Experts of a small language model: width 192, 3713 steps.
Below are experts of layer 3 (counted from 0) of a mixture-of-experts language model. Rows are named router (the router's row for the expert), down (a neuron's output weights, with its number) and show model dimensions 0-191. Each number is 128 + 24 x the weight over its row's rms, rounded and kept within 0 to 255. Numbers have three digits each.
Before each expert's rows: a language model's description of what the expert responds to. This comes from a sample of Wikipedia text that the model never trained on.

# expert 51
Description: Newlines after headings. Line breaks right after page titles and section headings marked with = signs, such as disambiguation titles, before the opening sentence.
router:136130120114150088128118106107088114092162140155098142142116100147141114130142141124162117102179096101115105129139128131185144118106092134141162164109110089092145132124156099120123116090092140115122122178145107080159151135144121147175155084120156158089119110118136089168111144137133183090131078156101107142149135058113140108120146135171154144150084092139117130120132124112118161139163123143133143089122127151136164156146123150114140119136116119128135097118097144172102126137136105107154128149117129106127126121127136149132109168103146158157100083097139103135161133078123103149
down23:141162117099142087132153173153120131119154148113189161134154127117127094137120139166130148156083129127105135142105140108087094122122131115077127123114161127155169161127125139131120178148127106147112121113153112133133126192167109078141177132089099146065140202094116117116095126113138140134116126104118167122144097108123119132122110129108117124128104147096123150118150114118116114100155148150121168125152093121102164172083134153115114155115142136106131157128111121148140113112114130070101126120107124119104108110096147106104121148102106152104142138075098109089100098103124147121
down24:103150127197104138125148125120068154140101127085089114135113149155167101098118143101113114106150133132119121139118151089151128160135143135141114113164142094139118145119136146088145137151106135108109114148108114173091150116155095099135095119118131133121123148099132162091117156133122149106117176123149141179150123112146127142084109131116117115142091163184134117129104130105140072151112126145081132139185127119147142101075118120138104113149131109164128105149140089108109139107110180141128121128146111133130129168096132204129129112132096117133112101138158116094093162118112082104
down25:123143088146123145118149152147129196129121136113118143095131040127111140104132143118099062132145141120132132111101109081101131143128138136125150139133128113122124118088076105106104099090166138118120151094125101149091108133093122101075101148112133169141131134089091126064138142116115147132134087158089136125122126113147134142144117137133115156096136151145142100160125150159112129091096078140155114122159161115151139155130122152094128122151130117147138129133126045125135107151163121143156136159138155129127120101123121170155127176141118126134096139179128112151131119150115141096
down26:142156160126134142098104119102120101125151120120114127126125122105156142165153115156094133124100147169109146117146133110098121186071156127172119094165124149150076118138121115101137117132118153123116166112133122181137139118159151128149141110145131118107139129135123162126186202167141121138132118128142118103150085139120203082137129150153106079160136168155137119106105112132116115177148145137124136151148073111145131159148116158140168126137139085161134157099152117083099118145091142116136137129101109130106096102148117161124127131116156133165167119130108137121175130111118116143
down27:140174113126136148111140149135111119151136165138109134105070133085107099155125103139115110124106148103122099167168120129123117126085127143151118135076104157092102127169147121095112136119133076129173181116150105143130156122102144150097136152140127107118108083136124100071145104123143144130146128144107134157166109131122094119139088106087088082147090144083133112081159156123155150142132092147127123114137109161106095082092141090107137141121123157110148150137146130125105122147137126150140150159125137123108135151150107110171120190134131100139151085163153119118097144106124093142
down28:153093148118131154163136114112152147143106116122110109142169167116135126147096060177128134104114138129093134171098134128126142090101132116164151132110133175085094156196147112118128123119106131093140137156164102123097088165140139107082158102168115145120113132129109146122122125163138124171124103127110158082119154117154133114067165121155133117144160137075108123122149191143122113128136159173163092133108106130095149118115167125127145099121149124136139141153122126143155119139123142141132131119179119114135124184118144118128157149160096129144104132095150142102120151114120093142
down29:100111104121082129094101143080164119145112129123118110093132168122126160093123132146151140160091119102142123146134139116111135131099140127166091094137143142140157145152127101176132143157103141156113134176138185129147184107129111135127124161150104095160132095154140142135135128145126171130124133120096106114114099116125163107071142111133114103156121155117131139109142171144092121168124098102158161085091152122132177126156193113105132112141117103134117088141129118123143140122110152081120131127122174171136105101098182150092156125152139119087163125128094131151125142138124135161
down30:116118137121141106155108122145130132078148084129119104127168130100103153101122097159133093105123166105148105162154123093128117097182108092104140118109111172083106154122150165089130120094108107149126170141109124112146125156129148114135164131113093114182126113078108139114106115117142134094144154133106116143152132143143145109123120105161157091191184084093129122124089162114129144134114118129154118082119137165135117127123154150169120150137166111130115103137118116141141165094137151138103171128151086130138131085155102109167134126107147104121131116130168132155128141125141170180
down31:161124131097127115146130089138099123117143146118090123111136138156171153123100108147143155141122116128164125151196129153156134121107142160152111090109157112125152113108126094113138125126121136101142117132146088157115124136134095111141141094114102157110135130128119124082117134147116099120098141157112078112121127125147126115150148110093148171087118159131157141127102148075122086159142093139166076121132072149125106159158130113127133116163133088152149079168105136107131130104165126134149107157111161149155097177115101108100098141123107107130088127128098173125149153142128054160
down32:103138152127153151109091159109147104141117115133145135155129130123135112137124149128107089117129150122145103107139172099134156053130128091104129119118178094088169137111111089146148127096161126098171144119117139138142061099144121073094170155151117102105173126136118101137130082145082125138129127116138131136082137144129149155145116137145152134128116123094118103172124155104151089120105116111147086091106124152147153112122129111103149128094099139112128170086146134136076115137143117137132131150089146139122117142136141075101121175135140130103087176115136156170136104147111148131
down33:159123123102093133138114133101113144108163194123156151096131112130116129180119107161146146091147101089140089151142132087069150175098086131118158133140119108140151114162148151129134147118133121145145162149158194141118150139117127090139145141148148155123131103146127145155117090127136177146099144113169082145111105093156152128181120142105105138129112139137125110162161103072132130184116136151100129120121123172100116154120132133134086117146089116177108121146126140145150136123126160122144176091126122097126129133108126087149096116153140134146165134109121100121135124120153104103
down34:130156105144140140105127136115133117090151150139074094129118145155142099105149158094146118073088106118126128136156100116130125148128146102107158120084099127175150085111151136111136138179090148156086146154153125173133133097118135130136129140084110119125191140102150163171134143098111147111096139181138126139119111112109146153156134116165156170119125110164110153155163087121146109130085128142154153130129165156145111151114130116117081113146140139141116119118176135127109079071099148117111144106127106098109143117101148154109144116129143164116119110152133109079109147148117091111
down35:100144111093136142149130161131122154129144146130113130097106125180119168141130156115100121153097118153099132166155100158086109112098108104161068106157115134170138115102129175151149081155094091156103132176127090152164147070153140099133117153175118109120143146139148156142155149136117154148100146150118143118148149143161128186110110146138116147143098163115162063115086131129103116131162108118172123091128173126137106113115145121149104122106114170123108102129119147117099125130127089109131172146131132118138103111144151154157119127100126096119142151128160165138139134140139109135
down36:132079102105110113095113134126151085135157157132094142144159127110098165125145140124139110120127143120156129179172118136113124132159126124146157160150129105133163127087165112119168078135156094119151133123186120101099156144115104109116129145193165137167130130118101133158147121092145157135122115116146159112067133162102145107146092114108121096153156182093109186136118078160119152162190140128127122101100155155135121132161134163148168154117132116146096126124143116131146101117152129139155153133140084122104141141112116167129142152136144102127126120124118130149131113138112082115
down37:106164135086143163150111143102111131141159133102135149104162127116087108126137128177150108145118116111131086127154110119139144105121106158149131145096136134114154137186109132119126149126143135096136142130103136177137107121117123103140166106163145150147148151084109151120157090128120136146086147106128146120166140106120094135110100162168143133104089131108094144123153167119165161100109160120116114091144140196103147121141122105081182162096113103148125119121131114163157160100120101137171126144129147152126108173113126070135088137149099112120107169116164087108148113122127089145
down38:167107150134102157134119145125137149136118136154164144076105123064103150110156156162092109149128131120148098125164080153126078109113100098142082140129098126136125107139122103145153154139107146140088152140133093121127156114157085104128114127138132171105069149114156132128127172109167084197174148143119130087114137151128120127095099108117165127157095128150100172115145113134146119146142121132162109125124095135108110094135123114121117147122135110151102110092133092113167137116098122144131095140140178129108126134101130146093076115160134158117089125124128139113156118141143089115
down39:090120153159143123132117141093175086089130125163150166152113124129179151142127118156107126108171139138123123128051151138154108105107116139157152159112151131114132147079132129124147158149131166108137124127115107137111112107112086076176178137146088137144139132124131130125149113110140132090120119094098097093148135105088144088099114074172108120159143161113114138103127113103108124129126156087137128130182136116125109116154102099113108122116152107132113131105155156106109098159140080116133114117113125110100119090110131149087110110116125132139157150139100083067134141111120161130
down40:111144140180128084122105083130129136156129161150127108141119119119163161108121107131093164125136128136181140150112101128121114124145082095080128107130089167136117124125116180112106123171116140125129107145151089134137132100170147121099128152159126127164154101163105173084089114157124095108133103086151140126135108152166105163192144083107133140117143117180148146146144143147109112140131115128151152110155115154177129135119134125105121111113112154083091145125136123138100107128115126115084121126132143143072120144133125195129118154095131119149147085168155096150136143138125150127
down41:152107124134109189134123106085141128146152147132103128135141127103129159110099105154135105136105155096170100129163116116101131125100167128154100115047106127152136161124090092127115105127151151107103121116080110134106167135123122094166133106136161155147118153112122111096184155116121099112120131144116154109105137126149162164139106109112157147109115108162118094112124118097135120104149148129158128107115164132084139153095150102101135098156029096158122124110131102159080100151107125143151116094155125128124108139121131144151120150143139150145101159146133127142148113108132082131
down42:110152114135127135148121147179152169121116098108128143123135153122133100118064124099147126181138122131116154151096096136117101095182126103143123128114114107149123156133172157121129144113077188119135122138125128106129122137106102141143164101153177129137110142118129144117117107107091094163142125123134106120186109095106096145135089129138098178129147132157122130165118104143146129150096119158127074122135146108075123104135096095142124108123111157097110131098112149127183147132151120129089103104144136125112145084180128169117147123102156187121151143126112114143106102157153090110
down43:092137105113137128108118143117133089148105102150126146098083076101103117116121166131108148106115140094071137129126114144125132152137087152135140109137109078120156108098118098122174128155116169106117108167149155112185101139093121157149135121117155083134120118110101129124150156124129117096125090141170130155160144092099111110112104163130131179181080134155087142128151114145142167128133156141101147123094146129147150104139091151117123143135117123133089138104125125100098086098113159090136102142136098130129098129153157124105129148113108165172112085130118125123146098142135068125
down44:133141131147129137087142127177159100086133129165137143128108093163136102123126167123133079132093106134092131127128130128076120123113148124116135110137121117092076152201130107157105132133120098110120109110052117115126111116183098157163148120137165140145139140092098146144134129110140147104121117124144124135085123115102173155136134145123095121111127088172124109140148130098125150136134123137141147137114113156137096136141139095094157140151090113150059153114130118098089138123149090092167103109133139115134176152145127112110167138097156120117116131074134129137138137097161085149
down45:132155114139173190122092112126101118171115112129105085129128098120129100087135149126089107109143132129142173136110126106157134125127116152139133117095110120160161129161157118113120135123121126124141132153182142156186132102127158137153149142106083138159133108128119136086155110168139128144117105197096117114120105135124111127161091077132106144110127084128093124151171164084142122126183148116075124110154099117158112121070135103107109123108153152096136134167133114112092121138093095086111123076123108112124102137128164104141119117107156112153105132162135124125139111140127136148

# expert 31
Description: Table and list separators. Spaced pipes, dashes, colons and slashes separating table cells or track and date ranges, plus list words like "include", "including".
router:079152166102145139122096095071132106138143119123098109137169097105122124157151136108166154147088052120077110107129133108123079163102136158149121114175136117127121110163170118098128133146156121141106125119150128109092130117114144103162146124167106132141112095162133103122129105145125139115100152140136157142133125143112137131136099123151105136129103141099139105173093087101127088138156093120103126171138126129141170153149113122158090165117159108119105068110100143150159102100129120095121145136137135165112108132158130138150128128118109102155142132133106097117125079102072119094
down0:113144121072169103109098101108112150087168131135142137095129133133125133113114119115125141107108088107148123160142107096107088174088132060147139120163090119109128113096127152163135119106083101134137161117103138129153114094134135119122146150126148130136113076137117089111154094150080131161135137101128124144173152132102134118175132113147098146162106081135127135174133128098124147137131104122152131173093078144142125091129168140117097136156145168158149133108143129128122111099113146121128098162087136087105131136174141106123105122128132116164158097130120080123155089126106158110
down1:123129108104138108124156083165164117122123109158106167098111093134120134126123129123110134125130129135169135108133155140141089128119162187118118101115117096122188110108151115153105168118149126146121147097148111138162116113173100084103114143106137110108113131111150087115116154106098132160132130120135142123108131145164145098140129127127115102124168121105066149130166106110147126155109123103097104159106106101110153125090124073148132150193145102131121143127103128126111128159109138090099086140104126138145080112126087148117118131182172110170171147115091100135064132127120125122
down2:071109105150104170152124138125172110156112101148124093105118129122136150164101082101117097068110114128081148087128175118098113122137147183151145115111120151123158144129107102115123088138123125114126073136149141105126121126148122130133105163140139106099115112111118137087128134140136143101130103133166128119142141125126150124105096122136115137130122139119156145137141125091140112124156127157157119150087145093127153148125128126115160128112108116178170088155151131168116079117171153136143119124123144162137130163127102051155191138125111159145103145112135106083157159112077102117
down3:139118118149141190113122156136141116152132100091139118158119119105110111146133137134146112095109114147115127083146098118085092123118107125171154135125153129120130130123125177097109129091165114099150150120114147148106117108161115090159134138171093088103098133142115090115145117137141095162154144147175159118094101154135114147162089135132093129103104100156107135140148132100121130119131096156133135118071101116153105099160106104154132114082138139162170148093101153150126144120117126159119176152135097129121117121163125073135169138126090128172161132094097074133126175135136129127
down4:110138136139131143146166124127100129117095158141124112114094114134110139159156050103150139087125111109158097135143158105149158120157104159099121121134204154103145130121100118174128063129136110097139161133160122137113130126139123133130131126135169111170139126137093125104104136141117122139178130120102158135104150156146137128179086132082116088127126167098139113121122113090117116131124111143156113139167120140125159137153148100138151100129160118147133131120100074165109140132164110126106118130111119121147147130186106032129165097133139121161134110123111138145162126113126143138
down5:101116119106097124142106124125163110109161147151186099170134113165124151136111108142164090166127154161109169118128160125139145175130099127165150145145160099115212076114136129134093135092132116130152101149115146108155127140114133164180137095142129143140086130103088121082149099136123140093104110107123094152173122099144131128083158150143106108162128134171131117161135108132110158113170152142145116101123099133127141119130124110145091082134183133137129144109150138153116172115142129125127127128102132116138128118167140108082132142087128134094125153156103112109129118159113146142
down6:149115141125124139136127136187121140105130131134110099107105187148092112136129149105097162141129123101131159132127082091122116126123155128115118183142111152097177169077085130111134111145135190105125130158108105110125154113148156115161137115111147133131125121129112132137112136189134149108133095158079106142129168122137113134153100065153151125125133164136129130122142183077133120163120142084156152110168174110102133159125177094117149081124146128093111131141136142136163147145106084125119129144128119135104141157119121136181127165144150115131130119133111147156117150174135134160
down7:143158157135132119117134143130167113140174133086138172136156100092065089106123148105120119127141108115130134115175111116143143120139108147168121138154144142130149110153144138140157168182134143145099147122126133132142153140153119121135070156113104151102132135141163103151182127130109133096123122094136109137107108144050102096143127140112163124094117135115119152115131118134117112158103147143119148167157142142148127135150134110112090125175126095117134125173150107090168113152105135091083104128163123113117136117085100102136057111126161125106136125121160177121104140097117174143
down8:106136147135090117137166154100182186121070145097159136127152110111144134109112126156159105118139119132113133119112096104118104133117118142108119112164100123140172112131152208147099137143137107125134141145160097165091136139128116133165109108132087088115104130122142105112171159139099151121108100141168144136146103142097148130098117125123117147124131139109136108136140139180111138122104125093097156140152150132108140078160121127077128141143171117136142080127153114124118128169071129139132139140161102150078124156094121148162156101172120111169131121115121141145107171160158152147
down9:156127153152107109094161144180086124109178126098105106118129122112127114116149116147117149119170117120110119092119145104105090168174142156097112112122182164134097123109068149157116119108102102152121138080150087123146141115101109090115101121088104160112126063130141117132133170100132115139129090123127085129076092163136100125146146116151136162138140120121151132140088118098121122123167088100118112144153180097113096111127142138124122105116125131127148128121140135164142175160116100134140116117078169116164166119119127144106164128152163144139132124123127116112123126115138090108
down10:175098150167061120101125122100132115096110124135125129140148159149120132139115139136104130155123130149152107142153105130086061167128160146116147119169143116120143144137115093129163133140170159134135110097115125126134140144098117113139136155160108125127103106129107108138155151110097128134190118143101124124075162122123138130126158137109112115132081092126125151097131142141153139153078082119171080169139159156148098180118131158106118178144113121127146122136150163119136094106131181117111118087122143149154148160149146093153111149153145108121112110130092116131117168119098176162
down11:132112124124114123103128171116161124079094136168103127132121103172109139132114179107106131103086119144166099139115122128084146095123137128090134181162135156152097121144137153100099155106070104101154128128151140130081073062117143141069157164147183151137108123140150137133139166148131133101125083109102123138139111156142124113148127144133123115144114149158145113115141100108075138126062116118129122120119120141115160119103112106109102125104133129097111143127112118180143095122125147091116128143137126111136109130172130122132142083102139114118154136132140119151121161094154087088
down12:110136111137121172150138074084216127136063158157149128110132137114139099121132109137118131151120145104082123147121142112151105137111156151183111133143117131099094124165119137127145137166156125153105107117141134105110142132164103123129144160098155105136121118113123127112110111178141119089140158125147154106105148118124117126115160101097133123154138155150145095117085134072116125133106090138165121162088137162130151123136092109143143172110161106165131085095115162137141098131138166123108075167133157126130128115145134100133110153119134098136127058152098126142166146123115133131
down13:139123127130152110130148174165138110122127111093077136162168102109142109116103107115114103130179096130138133141147155124117126075121133135115181152130152121146099117049118134109141157092139136075125114116096102156133140134130104135156086110105150139080143138141142087090116119102103118144142118138134115115119155107118077063100136127165087108125128158104152109127123135114129133125131107111149122140121103149113128132130142113128123116091129088143168103103143105140127160091133119121107157139121173155126136130092156196163150163090100121085134113149148132075110116090146115146
down14:066140121111092115120111108080142139148111127114130145184113124134131147115143101101103144091155177133152135096117135163141118130145120168151138127160115084138106125123145179136139150120113117111101150148126121124157143136099148120094130126108109102102116145148132125186196147115139093110132126109142150178127133088132081145126112108161158138146108119136127131092129172133107136135122120087139127138118172085122120129130153161142150154175100138105077158108146139155120161160147118130144130143171148090132088103132088082110148092126193095138135136124113151155111118123091129114
down15:111131125096159117163158120125136155136140132086138174132102114146110099160093124091145137120170134127163141139100141104117123088104152117131141160150129087128136119126176159087155144101130140125166152120082170115137114148118098118098129107138105143118105109110144084130111155130132104109134122123130153143086137132107145147074113185160145130142113082101091131092105127091160155122131155114134127098112134114118142125116109143124100140101118113138099128114132218086120165112149103133133101117121110129100157070166130090106096165122135079144138159092116154110126137161120132098
down16:110167131184149155119152115081126122143151126134155114143137113176149167125117100115145116084146174111099140134151163132147131141139133083100148112160144093131113090090106137173094137144104105096154135136155130129149087104108077166124159104122125146113106138136173135089165118143107123092076102125182088111103122125122124166143147127122129163091157119102147133104143121100131128128114172106118124157121120116122133116147143087166110163150131127085133148120145107127100101124135178116143129132125098123145111077146161088118098141140142097159144133104146098133174113135162135147
down17:141088120145096142130121107129144130094148140114139106137127131140123107086109126140158090088162107097134117122138170130133115196150120125119106126147150092113171107116104175121165107135139152141143094119125141169104137153149155154118102121104150104158067157148148094153152150125121118144134104131112143130144141127099154097139165152109150122150139113085114120142069118121086112115135147104095085113128158160137159141083114135126083145110123165141166071140100113136154114137109144116128114118092099170101097126097093171140104180152126131098155135129110158123136135181119140149
down18:124106144137149129174149102133185193155116101140178105102094132121093071113179132108139099076125120124141152173128134184128094165110139136151111088149120138140113105131108128174132157110107126127094170140116108115134115089136120105153132129120127119116151152147141076107134122119120130133177166132113157140087088110131182111105117091117105158160103157121111119151136119111101119142100129149132156084103094100159099100174128164105125154111138104171153135136108130122119135077127140123138141187127132127142113133122136101141123119137107164119106112142131119146145109108121118151
down19:084133081110145127113103153177093170122120096112125117085124110152142100126107112106106166112166121109118127141126154119158150126117096164155084149140138142143108147117140117134125092097135109179104164122076115109154143139131148174131117205134150106109157140124099121076115141150079098146151129109118136147128152099130096158115140193111137131114150103132098136127125165110121171127128162119115148123122101154164132162116111109161120109131118161121153129110146111120145116133125152118137114115127108143163162115119194130147106118080154146125141135169154176104144157119133084130
down20:101139118133083095079152143148147106118127160133103095123082131144147118126130117122149124122147113095108104136105102132149129152134135121112135138175067126071146141117147153112136102114126108069121167075097132135147105111155161124156131165153095162136173132142102117149131164110135146131139108114116151134125145172167101089100141103161151170097153123135139103150114125157132097119158147113104118128141107157134121084085102164128134115120126125115153096159113118101139155165154174155158095163113132105142139132096112162151147096151105139135156130132155073129158116148114161087
down21:138124119181094102160123149148135105138114154140074143130118097137164104076148085093154158159101138125156163141142135129153115123147117140106119112152152145114168134081163122098090104149108094135084117138111098164135143154119152132142119136096148154116111149128138159134146144097086187147158129122109143115121133131146131114142145166080134160156123105129094145124116112117165135102084120136099190132108113131152120114146141153115128092146148121144149123082140179116086142147125128124126121104150115099154154129193111133154145124165125181110109091174101148136137112126138100133
down22:163169119166103153141127174133115125174127133122160139094128093173105195133145133112126133160160099172137158099125122139160131089147138136118143144149147088121154109128134094063142115119137170163137113139114141094142118116124107146125160131147154136116118171125095127152137134094101122118103119114134108168156162139100116103159110162122122118103118155136086120110127135127156135086156154115101169144132104108147121127121160142109080113106141136121133135128136107093147105134140133132111119135124123119146104078153131089158149121160113169075117172168176190130151120171131138140

# expert 32
Description: Mid-word stems. Middle stems of technical and ordinary words, often before suffixes, e.g. mobocertinib, adrenocorticotropic, thrombin, silver, vector, punished.
router:107123155114146104168155099151136116092132156156122119085111133103126110140106138152109132143137135118129098131147118059185151109149123113118135133116134158163167125131146132138127098120111151105112135103108143146131153100171134140143110118135161133157115152109144177163149145077097163122079089135097128143091176111135149096128155115146161132140151115141146110120127220156118108129097110119135160136131119104102113091109138126168128128131119104126132143162145114108104096125136144146112116101136133126079166089128132158120097143114104092112130127116185155176108166131137178099
down0:143105137098131136178136123112127158121120108130104125135118121107154134165134117081167078088103152132140165158159116141124153081151197159125137125115143139081123144128111128131142135130121164157128136102090135111154100105118112099168112135155122100128094089084133124112145131125157158126144113107117088127134112140138073125169141072155139096123107164102089163115148106170152114139103142090091133137148152091106096161145148141139118125117128166138101141113098148112160078127136147096110081097135139105113173127130115100158167125119144104159111121131156088135123116166127133140
down1:129149103092128169123134089124098114121103123163108162137095155134139149095111115151128110165092150126135192138132126170146123118137139140156154142120142119145160124084114119096179154144135121123093154116185120074106102124159119123141125189097122153129097109098117087121128121142100150111156151126100112101120137133092139099107154139129068105106101100129122085126128138170101124126132119144120105127105136130136088139138170128122088176132143135142133128186101141152172099099120110135113147139167113123099137094154151082139122102111165135159126140151135132146152164158085111121
down2:149134120131131118103127113167134149142112104117137138104104158107170164153125136119129167106132085121126121147129111192081190093129129136149114123155121142141135166133154157132175128138176098125066120114101095116124124129141133099149122125119145139149097134106148114148105159147126149107115109138134091074149134107141135129176094167109110091163143119134107086127146151125108112162125107124151139149089156096120115161146112172145089167143120158122108105092177094080106089123167130154163105132080143106104120132117138138074114158133136119088109149135147127100107123128128127124
down3:165152117134110148190157169086102118106143139117134129115077119137141110138125132084104139106097123105158111141118094148162162138121133081154126130136147077123142142147127094122144103128134106125146071120128164091164129152143144113141175138138103127129102122123149149114127148136158119146115134121068142147112146131130140169132151142171121141123095125125116145075094117123114109124125134157109126148134102100137167163092105091101136117106089127153117132157116173116085177149158141121149134163158113156164064091169165103141122133083130119146115133139132169144140112130111116170
down4:118138109135149138182120107098099148129112111127100114140146148120115127122114143115137109087127155122133101091111136110137108106159169124164144136100103124119152091123153126127157100085141158108106068124108101116111114135156144135123114117121100152119133149146125170133114165160175117141152160117156121160154132081131162139141161123149173113114072096069142107136167191118115178143150146109129121135168102137156150107159118083144118112102120162089161129147087132120121086118150137140133114136128116100081076175157124115119140124101139114146115090087109120137120133104120142163
down5:178116167135108091133122125131180176123178137144135113141118136129149119137116148121118179105092124130127131144091148097138090155147086130126132113139110096204142121100089110141138140101102129132091149128105128132133121106132116096101121147132110101200150143126132165090118103109123133179127107139120118168115109155168150110157127146166107116125123132105138136186099137141151120126161121107128101179143132112139117092163115137105124135125096145132110128120127107159126141141092128105162180140100154155121148105095107176115096170126153113156159121148112108160154135077114127148
down6:183146153156090150140118117124096087112090118126147159133141122112115179175129097179151127153157154126157151148112099151138135094158137111190156166076166147141130117127154124155153157163145130124103119088149120144164118111129153168149159094136133106113174121110099106118103108195134108133127127114144149114143098120093140158153134129164161093143114139143118132151131146109117131160124168146128146103129100104116092138129081093148134123128139122128153106146120092129146120165130175069104143148135121123125146132130105079116121149122122095144145086138118146100162136119132127158
down7:138116115092159118153144126157154123108163100107088115141088102129143175113110136195139128114118102142118122153167126128092136100164141134086126063152096169129107152128157117078147102131123068111144156144127142172139139171123106150129145136090118132117126127122150091156135141128113114173128126112135127120131087126130166133125124124132138074144121110128128137113149129113170107136121097120090144126130123137147132121144120118160190091169143104162110093154126110063123147098137110136129159143146126139117114106083179168148131136123091145104111143104109148142135151148154076148
down8:118113134132139114158160141118113138120129135119144156096146109143122116108123124154108162177124162107167153108110122095120092106097091161134088127129124137144063132191082106101156133098106127141132137098128108147130149161104123110172134110160117130138133074126124160115149108122132125076135164113128183129134154117123161154151103109103131125131152141093155138125171138148126162189130102117099096149137075141136084074116136164137128112117173118108107136112176135177138151141129150097165107130141137164120155093123128109128152152110115111147154099129131101149117120156135112173
down9:154105143071138121136096161151128112094118152080139158148093096142111148153104146126130171106105133182132129118129160125128183128096165128127107104101132119091111132120158128138115130162115107122155106108132181155136096116148153117159109121144106104106096095117134123122093083142138111150118079127104084102102134096122174120142128112144132106118151100157138103133117127147102123135123139128131201099126124095122108148094175115138144133105136131102106144126150106089178127122115134105172062118110128110128130121125152089149090108129119136170143109136133167167105136086130134168
down10:124122120113092147125127092131128118115129085106135146153087126146113087096146124087123115159142164141095108102153145134144126147141163138133094167105166141133130153106127135118126110136173118093132126127092127141115165097177172120121099130089134118175169151118096139155139126170160116076145118097148126137096131119142106141155169096150103134099119145124120116151130124116131156121140108131108163139121100119095167091113131115147121149146120164135052118148127116088117101075173096160144149113150112105144118171143146113099156147138125102119140085087076103134167124150129161135
down11:127113101099161153124132093126088069182107116156124114170179113110130118136142086089128127104160118111139143070111161144115110099133143112135131093121118113120086132095098112110146098118100143115135151095160104100135131083089116135095111125148139126085122110154138071127086115164155117176141147154097109095122135100151139135116136145141109121153098137120141120121143117167101116115104184105139118135140112086144139103084170118140148094156124098097121133130137138139109113104120142155171155103162124137132145133141176090102109159121101117141155119146141109133131129092141073140
down12:135110144112049066119131107099132117078145134140103088142131156153148119113114100118138119163155070120153137134128121107110116123094150096129133104160095109143147118125104116101127123113115113161127142117147101130099140160145141104092139089171139117163085136118141162117145139174131158158144081109096140075100143152075108104147153153142108138139122120113132171146171101128092112146152145093142138106131081185098147144106149114145171148161144144119116097145123154126123132128134143101141123101153113126121145146125115143112140070133135129123179092098114144122144094134123145112
down13:135084167092142130122141139131095151126104162132125092126136165107119128162113124158126142101139131132138101133119147127138147149120170149125098126193111152113073166100109119125101123131130105137133115163094133129124166127085105165118112110168120122087146144133136122109156069136147161094140139112148139093166150082108111098107141151137121122143149105126150160146146096161143188149124105158110119136118115140110163128091133111159131104105151139153110133119116086126118130100095109131126124134157095149093049114108142133101115124115155135178128165117186107135109165088096127116
down14:145135107129154189125124098167126189154102084159097141165127118130135137156141117116168141103097165124117131121121127145162137103156153150121129151108144136186129137137143102175134123123139130109126147156136118129141188132152087123098085086134150130129157130095122115096155134131124133133153097138108108140107150119147161134138103107111131116110134112108133143115121140157172155158118140098099161106107119058119112125118148116166131093184104096147119148146126119160195124164097122162144129168130141127093125145142172148107130092121128136145113121115168065102116100104136126146
down15:121123177179120072113102203112149107169194105130128150105160115148110102145134129128111118157121129108139110128143126114146099125132114149159140159097142108116149172122121111100145122102133122164141084135092134138134111143161150147116134173120134107108115143126106139132140131149129084079112096119117085140105099099131124111126089163085161142139111118116144097101133068155134107120145111110149144100150165140144107099111130154139112122156167122128154117128090125131127099138174075084093101134117134136152094126100114150100138133124179141116157149095119143108110116156103133085
down16:099131149105132125138106128099126118115129147160103138134126198182143126169126102107097095110142106157125099091147128087154122111158098175122128142142146129163083130114138158123126123128168139131112136122096096130092162151090117135148178119080100110114127109088152101131121114178157161127148175114126086090148135140145120105125176106128106115084147126134112138127157127121098083156161124157117153151130117141135136132140142111136181190136159158148152121108149117095121103127144139147170110147138078118103122128102114097084104086120138095150140112144131120095123139108133141141
down17:141130139152144200118093138155150129103110141123113164132104128150120120122152072126119095078162178101134115125162134180138120137142165140143142167142132140148124116145139122121106120124131156116144116104149085103112124109127108141156171115114125134111138134069148088133154119124128100140121182092095140148091110124192104077109146087121102150111130088105131135114097097135127128111077110139121133139132151147166127146112130113147143135122107113152096163122102074138123106173166118146136116099166104133118137102131186104115149125145135173140116106141170145143122113121161161100
down18:119172130086089132121151158083149122181136149149166141110137167133079186120087117149112171145169128150115157107125154152160139072099100122115107104145153126156121157114146112156101089143140175130123152120106171142103115086132152108126123136138117157108146083139124161150126139094091126087129116116131137132124133143092116127133115157132120105102156130123146111119168098150100131105165158121113140132119077125105124158164136135124123134121112128117117133103121183078111138127147116092135108159092143117086152144110136117111094135098092119122111121151114125113084154161084155106
down19:106130148106152112157185166072108173153133104107145103094112149114124174140150131134097141141108141084111133088101134168094081130105169153070125164143104123126097123103163187152160164154116111139131136150118139149130132114129117126124122132136161099107102136127118145134111170111101094155136150070131108154138094120161115118146106179153124151184115121152144130145090075124115110113104138122102168131166119113132151130156141151140172152162138119110120185158137149118137144139102134172160130168152110121158127126136125103121121119133159118092133136121123145130139129124129129117
down20:146100112137137175143086119083113125127119157162156140093132110124143130131148126134114134136103169127106099086132088131123139100133120143165135102088109116112149092115093141118142127120068127173142159174133112088104116097112116158139151171127132137107127155122157076084119097126186112172106160143124122153138144116122087127145131114128092107150083125159089094101100145133107122122127131196111134119118114107142137100151131134141133104128122117138130148086129146137105084151062130131138114141152149097089122173140107133093118114102114154141136149150179134155135106151135142086
down21:097149110116118161142113123123115137123110161157107122135177122150157122098111160127127164138093154079132117128109113139093144167142143113127173149139142181124121110117116156109111135170142106111127154122133136141133132156160119152113122097115107129140127134161095099147167129130104128107136108092120103100105116099126125119114151165096139074183106133119155140064162128123077098185155123164085144121118113127109099142132139135123130153100131105149108105173151106148174147118136126083089132133145139180175074159137099138161138149104120108115105149123131111128123179162143100119
down22:140116101143148157162115120127119148136142112140144105116138135083146134111133148117117118066089141153078092160172153165150124132138121140120134110138121109085156120124109141114131128173146174136119119136125171078175138161135119137139119097081175106151105106123106155140067094130114142139183087116116157122155114146159150152115109126131122071175145120142122088129156165106110090114145109125139137136117113136115107158119142159158145115113107115095144110133155127092107109150154112112123136131133123160122121140100138076140107062140142130162154151100153085160108129150146095146